python train.py --d_model=160 --n_kv_head=5 --head_dim=32 --rope_base=10000.0 --seq_len=768
Below are experts of layer 3 (counted from 0) of a mixture-of-experts language model. Rows are named gate (a neuron's input weights, with its number), up (a neuron's input weights, with its number), down (a neuron's output weights, with its number) and show model dimensions 0-79. Each number is 128 + 32 x the weight over its row's rms, rounded and kept within 0 to 255. Numbers have three digits each.
Before each expert's rows: "comes after" lists some tokens at least twice as common just before its tokens as in all text; "comes before" lists some tokens at least twice as common just after its tokens as in all text. This comes from a sample of Wikipedia text that the model never trained on. Tokens count by the router's weight.

# expert 35
comes after: "ed", "s", "ing", "ation", "es", "ion"
comes before: " the", " a", " his", " M", " an", " S"
gate0:194071099120164178100139088198120136133110078078133125138101147128110077120068125137155126118186118180132112140123161144137053099029111158134038100205157168169169175155121112126143140088083124108167141137127169113124179096137174124124147127
up0:082115169167137095158113105116115173138140092104128106109133098142120167106145078143189087093092142059125143058101138101149156172137143136100169107111094134081168134152127149102152104158118087155178143109124116133068176143106151088126103164
down0:125123155181163131156109126118155110190115122114110094079115103079169102101135059144113140168137129220109179153183198105150163111133156074122131152125124092118053129101112183178113157143117167159126103135050113114081075170100072072152109153

# expert 21
comes after: "l", "am", " L", "m", "el", "il"
comes before: " |", ",", "a", " (", "ia", "\n"
gate0:142130206163096158085118141156150142135139149157095170184096078072182133096135141170151087084166155113140079103102103124186127116074123150116083138117102054159087099153164116144069149105104106151146166117117126083116066112116088130046202141
up0:114024138134124100112118108142160109108165098096138114104113134123164167098112158113181158141131143171110114181122113060182152114139142144129069118092107097081139118105129090164139105074116133127126128091130072145150042119073140137102164149
down0:126172185107195198155136111168091126118174096154115146121078115062110143140154094117094189139150125084121120170160125109152131166148150088132127059095136143129170087108175114117200173110123117120136167139180125150183110112107134102150092125

# expert 97
comes after: " |\n", "\n", ")\n", ")", "|\n", ".\n"
comes before: " ", " S", " D", " M", " L", " P"
gate0:128151188177122137108086128123126154141115061143044088114130151124117108126114122084112096147166126112065139165148089145082072111215062152143182143147121147105109114154124097129175100101145153166157096168169133095096208136136168124158121141
up0:093111150137173127073162111141106129068166151166181199118103159096152115148100133128077178141106114136147119061100114135199148077097134114062100096124138152159114157112121120160066164198118147051115137110129131157141116116117149129109212129
down0:096169111158085169124139120148111166146136113100104139207160116113148084096131106104171122148126135111085095168154114166141138022113119123101095118127113140155146168135135132152106171076123149129080129142168142128126154127063109152114139150

# expert 71
comes after: "0", "1", ")", "2", " —", "3"
comes before: " ", " —", " M", " S", " G", " D"
gate0:132139080126100123169117074165121129135121086111155137127116150051137108125121134130141114087077095052181108134162137129129154163138122140117088079116188151122177124112070134177112140142136167232113161130104095163112123170105088103088088126
up0:150097135108194098133105163165138098095123175133123091150125140190140145112151121148093082130125160150094167133114094101156125073083144142149129141149054167094105140166121152089124112121093066041111098127151103109138140092111145084106146138
down0:159102113190082097116096100093121189152109136161129120154121124183147089116129112112139150144120078115136151110100132098189100000117134088129100145181160185124088108173110101115086131135136141063117094118177134176129133190147160106123110125

# expert 103
comes after: "an", "j", "k", "h", "ar", "un"
comes before: "a", ",", " |", "i", " (", "\n"
gate0:137140113132129170139159141174133113194153200110098129194117119134111132109101075035111159158236162124178131078138119135090112121129165162135147106156100076113107151132112125112071145158186114127175132138150176149115126142142074083145158130
up0:128133148155197141088173075087110101095135079102138142058088121139179088133117102121130126089067128154072156121144135117142140140118102089173116153101159175104151129130123212045164107135112168150091120111172073158120127066141204127093129107
down0:163100140149119123086106113123108141126145125169135143112130095096143090152046216140140138174092127105121155138097156118092086128152139095121098143115144094154056121192114176136103110149167151116096114100144090179056067172180151126172106090

# expert 106
comes after: "|", " |", " |\n", "_", "^", "14"
comes before: " |", "20", "|", "1", "19", "3"
gate0:149121148143163106126130083206088105097100126121126065112118123171153133076114144078162112078073198189167133112119101155072113119085185110149130159095150097119081143156098145174144149147182097143159096154091052175173151157148145119131110198
up0:110106135176157154127169137147087145106105110121106069106146119158127112137093125085072115110070178171129109138112088168084037104116124111080110137122171147112150114156074084200138106167132146085140081071122175118152150169138119120077087138
down0:120138141136137101113158113117117127160124139165124102055130128085079169104187126126165126160100186108189146123118111095122143136159135115102156204104117090091115097093202116112108163160118132128170133105099131128116093081150115114120111148

# expert 26
comes after: " |", "|---|---|---|---", "0", "2", "1", "|---"
comes before: " |", "|", " |\n", "|---|---|---|---", "|\n", "|---|---"
gate0:150084109114103105131184155165165110139120159121113115162184122153137133159155150134042142083160121111092105189142110114152118150113102102136090134132127038147165069120126099149125099158114194122149179131134091106155135116134135102136125118
up0:167065108161069098121184139059103128157110184157138146154156132121158137113167127112091115086164111139123131142155090108134136150115122155173057127121155083173117081155076167116224106186126163114141152102188104162160130122147076101103098130
down0:088189162121090171154127148153055158161139149148111068092137175160122160134105134133167096137124144138110124073134103092119128165117122172089102171158119101132093138132123170055124106088104117103093123143158104089073141116117121131127083157

# expert 20
comes after: "m", "il", "l", " M", "h", " N"
comes before: "-", "a", "i", "ia", "an", "o"
gate0:105075082154137146085143072142086058124122069197128137170160147164106058108069075165146157116054143137134127081083073178089112123130158083126153155136118160151143137121104139137125128144163077154110116125079097087073079183130156170115198122
up0:095158126103105157100161101128104155093087074133125091111192127183159143091158085050121155083037070151120117091165106143137139105117090129138107154118165141116182182110100082087174177072099119163163078088041109124091177150148132085142114108
down0:093138178106074107123118190155124167155159176104116125195121141153116207174181106182145129115151142116141144103170160106137196115111092100149159194154154122096194127090167123074148166040162107152125113165139145095149136070118105141160076112

# expert 65
comes after: " in", " ", "20", "19", " In", "In"
comes before: "20", "19", ",", "18", "9", "7"
gate0:074136161081153230110127184136091116125113144157137215101140103151165160146069122129137089127134119139167134120130155200058144144152102126161182161148122103197125146121144110116145120129163219113125104089128064142145167120134148127155153133
up0:161125115106084108096130147111068107163166075179139134130156162194155094143159121070124143107152133132115135092121161107195091127136180130123115150210107137141102113152172144134165135157139140198136122105140089101126162153107135159075102159
down0:094103136109160133078103154132098119135142130161177158123112113150115098061139119150129086140112149138120166092158098139085134073079176154167151085158183128111163138158151156102175076162124122095139112152079116191139149096087111086131138181

# expert 127
comes after: " of", " with", "ed", " to", " for", " in"
comes before: " the", " s", " f", " m", " p", " c"
gate0:073141077067130176166092182099169084144112125147136115137146064128148102118112150163137094181110162204078140132023136115123106107190173156138136098159097160125089142109130145112162153131084128069123098087152121098138147168153122095129112132
up0:069146110166096132133121118117133141099082146116128156135150126130167130113132147098128094099130162158150075125048083072130106140151181143088174078168143154102085182120103160115153166105187176118137166082088093140089135103202134142069129106
down0:116119117068124176158100102224115092088180121126098146107100135116140133159104098100186100150113156112154137136147152174136154131128105172205157175130118142092172151155110114128154136118226096034190094109118095125102158076140151167161146110

# expert 63
comes after: " =\n\n", " in", "|", ",", " the", " a"
comes before: "19", "20", "18", "ed", "17", "merican"
gate0:170169113132125152120097086115106102126162072106113111157100135164146084161157101158133164125108075129105169123154116109108124066127119117118112193143069119165101107126125081109066102051093129125111156166136167125144076053140135128112135151
up0:120086136151148112093169133171104099137098201148102109143120074109109126145079125123104087120119181100195087141106141142143092189163179128133131098095158121116167174147106167153125160144182157097174029128129081191150146171140090133154108141
down0:101123156139148138085144121126136143145107043183150093088139132103136168163131140138133117079114114122164098117144139180172068147096088093087144084175118096077127121163124183149102099112124115195128166109109138106115132087104112138126147065

# expert 121
comes after: " ", "20", "19", "18", "9", "8"
comes before: ",", " |", "–", ".", "9", "7"
gate0:151127043171125085160124101093118132140137138093126077176132174149084132143114137115136121143118121109156122172174124139044148135136158064138147083128135120188168102117103157091117118125156156130046152127135158144134043144146150138105194124
up0:110127130156103044180107110086102105105098170096178057090091152141152107123149138133140140065069114087150146140186114123072169107103111149128120104089101097199163115084150184110137111090153190163117125126095089111117109131073124134168146107
down0:076136166118146099173080101128164128146174180193174061143108130115140134156158100115157082128102175146097127095138072173129179108160118101130128101171075137157137176135143113171187186128120103127184105093136090070135111122061131104082144115

# expert 101
comes after: "ed", "ation", "s", ")", "own", "ated"
comes before: ":", " the", " ", " a", " S", " M"
gate0:107140121148117123115154148116123171081107145106177125101156132100178129154180171143107122152102153154110059113135127123120199226132139037143106172121179177161124128132078187175128116150088105187144142063070107114131124146109083149171123140
up0:157108153155118151097133102138114175132141076091102180155066183074097107127119108132117174141147110147146124117085076074118126065080087150096125142161079130120158125141121125136141130093156170114151192182096159143119100104120177159167154116
down0:173148186157161141076123110136154137142098112144118065154126105148155124148124162106116114110111141168108128187088124125168140123093151098101064125125111052107103151114099133135114121097063170147109137093124142122159155141102130151165103135

# expert 95
comes after: " |", ")", " —", ":", "2", ";"
comes before: " ", " |\n", " —", "19", "20", "1"
gate0:132098175137139161108133169130110092102093164157172166112122069088160128166120166172055143137168116108097149092123152075195162137173218144049176123119162116140104129112119099107158123132149092203161125152131150086086163121128116110116199107
up0:141163131110144135120126159110121174154098127118110170111154190088120123128131113107139108149161123026169141139183201175141131173110130150064178104168172128159077088052135149102161070126147148171141097130117155165117084177141106124176123113
down0:170077120043108097135174073117147094121146183117143101140173171187130164127134140151098127169075108111102127070128091130066136105126081152168180146130138125097075153168152134077172131147101075099161113094099155104134134081115141110131138102

# expert 6
comes after: " of", " in", " to", " with", ".", " for"
comes before: " s", " f", " m", " c", " p", " b"
gate0:158112121138120135132087133167152111157142171142080123180142099097082080099110114171125088080111090175145098170096169155098101142123134165149063120156120099130114141085129139145094111118166059119133120150188167095122134226136126104105085104
up0:108119143124098152126142169080082177104110165104162123074086162109164165149108178144128121178147165082126140049126159095102150122136155086140202115120131131172097117154136099094151131132098149110129097139145096161176082028132167124122145148
down0:116071074136123149109121143123130144088103122169104081106144101101164091160117118097068137091086185091097143172122139139152156146132116185100127133106162191124166132138123108115128073094157119133156082133090172121142118140120111169126200192

# expert 78
comes after: " |", ",", " and", " May", " September", "on"
comes before: "20", "19", "1", " |", "0", "2"
gate0:105087132141132128093134122150171138153130121154110128107120168095179091081128124151114116093107162175072139188104121181116039149130143144128081073134198093121109170133093083124110095107105122079132074175115139143105131171086135144098142093
up0:090086171080103098157150142085171159152113124156080149104142176107124095047113113132154134088097194176150156180087077151111085161075091115105164146151188106112057135113131142156166194143085151102089206097124125103123148101081169130156144177
down0:115175167155077121113143146127075163136100127152181077152109133112077118144116120118094145120099084176121149095155057102121133142161163155167166130115133168066162061152122083093118187155125124202140122143147142129063069161101097143093138112